Below are experts of layer 2 (counted from 0) of a mixture-of-experts language model. Rows are named router (the router's row for the expert), gate (a neuron's input weights, with its number), up (a neuron's input weights, with its number) and show model dimensions 0-95. Each number is 500 + 40 x the weight over its row's rms, rounded and kept within 0 to 999. Numbers have three digits each.
Before each expert's rows: "comes after" lists some tokens at least twice as common just before its tokens as in all text. This comes from a sample of Wikipedia text that the model never trained on. Tokens count by the router's weight.

# expert 15
comes after: "\n", " ", " 0", " 1", ")", " 2"
router:546422487501542485529508452540516483483520509477457525523490467550619480522473486543479483469540450538455419512517478513534470456543603563439477453444515474545518487457441497495508562471496462503517565548543500545526535488432487506488385556528559532517447497481458499477497471531499490555
gate1:453558430503487429546532545496509580543497526443531495496535507463441562436479547497462529590499466479555565526477463473476555480476461503533472540483436544452457495454523462524462482439469497471493478487413514555447532547554493503401503470440512469431493529528443523520500504507527518522
up1:471489566552503463457414485455543520543459578548471465555530531449459441522539484523522531505517558496512506522478456447484503530452471462487548467560524490474501542533560562482479413578494554503517523438511472434537424453470482464494557514574515466523543558521511558503468509491526486437

# expert 44
comes after: "|", " in", " New", " the", " of", " United"
router:414496540492499506546534498503474455529541464533467546505536475492540441500555492530487544522461494380495483498454540574566577492495473470505477479468492479476489478557475558432498473492528464517491550520539479582472514525393542504546556569477494564468516487523504534558542548531431491444
gate0:518469505563480533562508443544463518538507573442446494476472512535453539503506565503584457433541528526536500476540500504478502517516608580384509452542516441547488495436490502533491496534470537554468483518459521486527462496475462518508470416547479434523463503479529489440509441463504456479
up0:540476482460557441444441545483494558496504508515598463516491513467543448449423428509456487551515443524467450518523465462488459475475495437502484551486456537471482465508495482559418504511475552417514533486478498445495585464458506456521454486520518527567579517575460480495539521487527445481

# expert 76
comes after: " in", " |", " In", "In", "|", " December"
router:522483560448503488506581550486509482463482444513557450514497419525554436547560477474506474541464470482432537500484512543564460515552472505529538456481531547520496470540501528509465478539530545535543476560518476510543454543502542547589569532458448548508506437490573442518530562480432548476
gate0:539527380453482498524493547550516485511562567486521484485498527526478490495517487473517452425524485599551456534544503536447440504477505524491471488470448498436461460430484486528487506464412535479523562441558551467508469524475501396514486541453522496510414490537473530460470443505489454516
up0:480482434513461540542532509514559483529573478461569583560586476544510486536496513434575489445440481514515514510467458559433496472526515467456416518521518540548495428462492509509503436456377559529495550465470502516532515529512510470525502496482476494496471514508477511468572422529496494534

# expert 71
comes after: " the", " a", "-", " The", " World", " National"
router:446426430485545452488491480529494462514541463492523526484547457518537489507520537522488452480490555483535516546529519523417524448529433532530557445559466485494534519504531477398531424508485473527419451499527529559550482438435510471531519488521616485491478499506432546539527554521455467492
gate0:560450486422500530440463464495468459518500512535544459466473515541538486444501511500451537456581422479519467540551535473469491531409499479484528477456530439527454517493498463522572436479510449476484518544459466546481476522382537555493478527482521486522526480582547518575520568554504496506
up0:445503527556572436501483499466594531497491486435541514501572483472506523528477503562500428518460570534471480469472457501501517454525532543522481512533454549478465443541445469482424490501497510478487508497547481455451521489540430421436463428489490598517500531435412490443519489492514492456

# expert 21
comes after: " of", " in", " to", " at", " for", " on"
router:514501566496494516595475463485475430503492519514494466543454442436479497468574472522486551492536479448470507440509463490484533464508481564510467451432535554560510541463444581449538527482475509514452551457553489483468474529503470571479509481578459436525429471467534517566418527484464521472
gate1:544406535427508487511553580472591504539498501518445483536509486506503608453537455550515465478583493599505493460532503509503498531492473481545419491521432526445418507515512491492568481491533492572459464497493488466473479490517526506464472476473545475433511517542498470484582460509539483471
up1:560415528425522512518518568505585504563541477513422514545482482512501565520506448533514507476568472511536498484543478509534517506543450543546465489502416551464448479504489499475543504551577522556455503510455475425504435493540525533484539521452514479459468538492498472444603433500532531475

# expert 78
comes after: " |", "|", "°", "′", " $", " 2,"
router:520494521497460460471477561454548591464420459536488454527439486499464447481508477498503555603513472488520472469445488479518431466530419509482525501504496546505545494515485572496418571516502498437504512536471487410482517548544554514454470510505448548545490525483554451556578486485452519469
gate0:499459550517496506584516415518489523562479453532493495525467505484463511492462563511569448498561558471484489493496540539507546587476544449496433446487432452505456452438444541528493468531478542543585525489493485459478406449438478451524490520554506516519536562530476547492538551468484506532
up0:552551464472524521445607550539578535603559549504527532493520453494507509455477515505485564466553498518521481491555492496515498482475449517507502516482556459499535473557520455491501535499479446471438461560475481488524590528569509402546494512465494508549503520421588510522457505507523555498

# expert 40
comes after: " the", " a", " and", " of", " with", " is"
router:507512457530484493437458592475494465435425483488451503462506461484473466449551485459522499499512497577517506501533481514471473540518452544494525521451485528469594517447560600479504501506519502396547554492451465478489473440576487466495505468427506417568508474519539489556482470450459515488
gate1:449525501551486530503552436516485476542511485497499553509508532515486485465466433448473499490507481478570483611498515458483528542440545473444551513470463487482470463509503515551409473514510522512568454482477480546532549526515519452557530539536525495527521470608481518407447413463480523587
up1:491465521473513452495559602489474548511449484533522488472497514458561493520513594564552464443531473440426457442486537520478502516483410567544506487494515440473530504550530494538527529512547495520475511540498465562472487456449533557577510500462439504549586450532547512495546497468505471442

# expert 23
comes after: " the", "-", " and", " a", " of", " The"
router:500502556462464526541535509464553594498514564486484535468537509498532505501559545496531498531514544574475469422534446470591436502491519540476533566514478452544515576473557451501475437478528495536574547526493559438467533452514476527501517410573547449486510505533492462509473521504570495506
gate1:484514542537478494499493508464555511499468561552505513480525533446378459540441443539419496440504439451574515480487447558463511491417482512502425499416488443479491462473516467526538542497579491456545455470473450506548561545511536482503450531431492493496486528465454519497529527488538534481
up1:458481453472504515537516453571431456513544411448543467492455489603544522482505514497569502541512561469463480511530554553479500486521486549504646544523471530543498488494541525447456567516450463515466519518516539510427448458464517467504524495545491506541476425501498524463497529492438473481

# expert 58
comes after: " |", "-", "|", ":", ",", ";"
router:493511506399433530467518482489511521447580502552506573443491516491511483501561483501535507538506516479428510473528510550540480432488517533504524449455511432587561560535550536519491525514586467535523533494513496431472516418501486529526450414518456436526507542552552481540512480550548499474
gate1:498539493518499506546525516509408543526476492564483493506524554466547551460393486491515535499500489542442514458447514547435561563436464539519526543548475514505446526435533470485464452456488490551576606563465431502513468549473491554470479497546533442529548518512478501467518540447485489485
up1:519510546520500474525541519520458478436523553476483498581489478551516555437515491482560501514499497547483516460543475531426494565534486487523524535432480537491458514421485489492490368428421438520523509540504469442506490535459512507463495487503595463498436470540517554464511554438498527569

# expert 47
comes after: "\n", " |", ".", ")", " =", "s."
router:493426502454507461541563512455484494462473544493549529505495487493476528489533520472501551471479509487490552509499451488544454515506535471571472494452538496576434435448550470524442489492527446380501584478578541561536490502474512501468474549563489588530485540508415498436492473503485518434
gate0:471575433467495563519509471498486445493528483531498497496508501439494541534497492460616560439537525439588518565471506496488509525516493462532548544516477527539437481540479474561581454500514524547546455487501546444477513527543463448499579529516498511467553528499479484465386564522498495467
up0:437498532588538498531504459555490516531477500433511450482468557562512472581486569529475520492538480513458485507433507548431532540449467521505489461490470502488500491485524415478444468537468447420633537463526510540556477402471506488504531512536496528462529510441491492475493446496504540476

# expert 4
comes after: " in", " January", " March", " April", " October", " June"
router:551502505532487485544521525523457540476460488499549474533477511509516431501534494524487483534438509408391520515469507511548518529515441572526540541482544486538520479512517598463499466560506464533608518519453441494429483518493553559519575451441493545497535441524513503499566568494504556496
gate0:528444501445549552597490489453512436577550509517504489501487449455524476525501471589523486461477496454522500518475460529558495531485499522528496490496483525479478444486431407508451476531477520542530579399565505425496513484454485481488492546486518487476518553615461591522488512487503496506
up0:473518475547445457430560509556461512486423486490546548502507537433498539393448493438513496501495525534486490552485479454464515506504566459429500548479519474501518510522573572499526528488513472452516465503471497567527505501570568500483472494567491539496444445478544439542461484612507461506

# expert 30
comes after: " |", " 5", ".5", " 12", ".8", " 7"
router:552476474578513485458472513536527563487454449585477535487496467517534512552537495450538547551545551489442510468458534445491464502531422558460514560505480480421507472543493530531497499510452431437452457567478513510505489553488562546541582464473447580503479484504518499502543551547441519496
gate0:484442463488557539463560516526491505567515437591513534519460487549523526492541474528589512466554497565575532478512449453516566472519569540562477423479420511465497494521502553464543518540465484467541533476416449494504485480525468480508452423484529513544510532513445484519448501467466502441
up0:468524465417541498516545574552483513492496461550468467477508507557427487530461484457555494475528585519458489460513515492510416466552553534443402454460566508466523498506485476533509520473537516431536518510527480552519459474441500521513449441473439518615518491517537553521511452549521510529

# expert 13
comes after: " of", " the", " for", " with", " to", " in"
router:517585477519411497468447389469513457412482488543466544493427580539514467490530454506490485438543469446452544470508466534451552505487466481480489473443472559498463539505515472535532601549486456494514517492469481499433483522521494526495487567467522477510524496499525569543436507521440546498
gate1:503490443472504516499557464414522508521486519470539480494519488513551566593527502526446555511520504546526499532509505472420462477553450484526491510533488508454509496445519426489516498550433525357491475516501456508572559578502472500511586489502564525481478459428503502467483572469485459515
up1:554499509412455496473532470483465497519528464451537462429506569515532497605502537518496528462499517483514541531514506511417529455546516528527543533538530468455491545461484462494407562523414551394511515526472490545555489544497529474535572534481502483453525407508518494505457472480496473559

# expert 38
comes after: " of", " in", " for", " to", " with", " on"
router:532487500469483534457504484478500417521471493461548492555477463470539417510540476505465598511524444489553530510515521520484492402587535504469432426454461451494516484530443528508539538443431529516569565461533454562513514543465507494501476525540557497512446441505514524501457438499508451553
gate1:462520426524499500488500516509550517551500587519518471453543588482541532485476489576465560448530503515524436499481449461504515560468545578516454498516510522405525472585544552522476400520463509477476442566440516486506522495505526521526559508576507500490520509479516534453468573457539473519
up1:515463571512501407494466506437461509443461490513449530535472449463466463482504559418549447560509560556499485455522500475537473429482472438462535450531507492558507527457481473469450583494582472485498534483589537481519530460488434451485470523418457516473486519513474492535489464541505523448

# expert 43
comes after: " of", " is", " in", " for", " as", " on"
router:542533539475521513512427497456468450489466521498484469544454514474496498449544439516430532435571479471531493441477434546491537514489497467479508443457535560454421556431528472509522523440528488452575545419483475468411560426563494530510510497526476484551464497482507497533449460503449537514
gate1:500495450487494510459543495541518492497458498550428496534522487442501579595477516462583471583505523557544475473436508484482491413541519413475529530471550520469503537516486557535460503435485465451528480541464445499542505520479459427506532526432524519489565421535531478443506449512504547530
up1:495515487490494485479558509504527471454466481517480560496468525491483462487484516531546470424479487548439513469463476519497516480521476507465518531421547500513498497478465470528549499428580492446506568543416515505546458474541572597508608547450544454508550513535506415503418550495441542534

# expert 3
comes after: " the", " a", " The", " his", "The", "'s"
router:458475471436538510440449540471569473523521465464555481462498526424542509464563539539475535463546539454577534548509495524440482522508425481553509475511462455462543472486587447514481432461540532537473468490479461522493534439486472510487506424468575438517467485499481499553510485467411554502
gate0:485493497508424455509397540423512545434539479466460472556486442529489527512500458524528489511534543531522480403491526460551566551522529535439493434562486520458430503495422505552481489557495493448540612495550520492528555482505456470491537489486475532494497487449503475507504559529503461447
up0:475482495521561556541461410570526534530437532519509569552472485526548427475508532546481559514481496508453491484523458506520536440464515505539488500478457540553520527475542570492495523460415452501491521499527506446443444547500527505526458600526495501515524573574434515536503426493492436543

# expert 25
comes after: "\n", " =", ".", " ==", "===", "=="
router:526459451538511489532519517524471442524477455411494487509493524514480487534452454495531480433478461481533459520494431530503500500456503562586504480564487548566423486472443473511476481484488414414540478474528561414525491434501530460557508569536444590525503546524550458495467486506531471509
gate1:408480477549442511560447455547462511472473493441517453480516567498463445463536488527529495494502508442541526478608490550537510515464391543529464511436470587494449484559492519500497510434463502499513498482478522507480485522524483505561513521535552498477519520533521570533479519482604455572
up1:557514463542533543544495545482521492534557549516492486454505465521476580516483455540512454515473464509429499486520499466462511530481581475493536452544512491446560559520501414471532502522471536501499475421542465509469516603380506463524554502478515495523513465517506559482546475464440403551

# expert 72
comes after: "\n", " |", "|", " on", " 1", "On"
router:559498538482522520487515479527505458499425484481564516510486429488447499574529508482423433497521489519450541492540516585468546583504534503509517449477527555518504503468467525490542588580525424549481544551481448481520442548530502526494424438497544542473506527502572475500568511502441543485
gate1:418535526566498452516490506488443516554474420508519463518546522470517587504466532518486495485520523521521575446469601537510538476401473553462545530555537557608515495469459546483523519509489474510457517496491488573473446485553510521462497499525531462531527568492430486465498515507541448542
up1:505557492505517450422414522462437481515486468516539460494524511472492473534477528495424444520458474431522488499434470509414494548492475440599539540516523488385465553495467506481522484501499499462592495473504473483461407448493562478503496517562472525520499521460526516492535474460494581508

# expert 9
comes after: " |", " 3:", " +", ":", " −", " 4:"
router:541515522557456420529492500514513542458447425543445446477454526478506457528487550449523477520454564422504496421491576534526435470547502467519526494497452507468502498514421570506466470577502494520509487481521449439445443515583495478558525515492433550529535500487499522464533547519476559454
gate0:506486504463544556504566537481540439524527496566477469511489509542351484464488518484485485482457442511556465502563507543502479577545508541462509419511514539529484472500514423513463502531465513527573523454511522527529466507534474416441471484504493503537477531530494563549478466412472413508
up0:497463462496512494504430448500460552450480567444485523504518450475578531509512480495493522499548480527380519536469468487508536448457496522521483603520518492509472536521485593541501503418561486426495514561469495504428583492477487525522482553532507513504528465438515487438477493529543599502

# expert 50
comes after: "\n", " |", ".", " ==", "===", "=="
router:494480492479443507516494471534538479460534488519561453550470475455473478527548496538478539431486458533460522456537465418589506530488496498568520531430521515543458436435491498459430495483537501420500493562499609461472511518482474423486455455457485536491582529440518501469450456440494518517
gate1:480510566491455476513508465482473486503529483569572584455502531377537498478530533492502537460478510485560511566574540528563452470489544548503515562526498437509523512513502486465468505491462544582501470483489486541418516483546508592554465501558460493514509491500438463591470489489547522541
up1:517471468527573466516477528503521538520446493442458359536525491547469524489437400548495501550527478513486459491477486416473521508476466434516498499491509551458554528501512522506519507514473491428488522484493495473568574515532513473444565475555557495483448478537525522408564473511472467437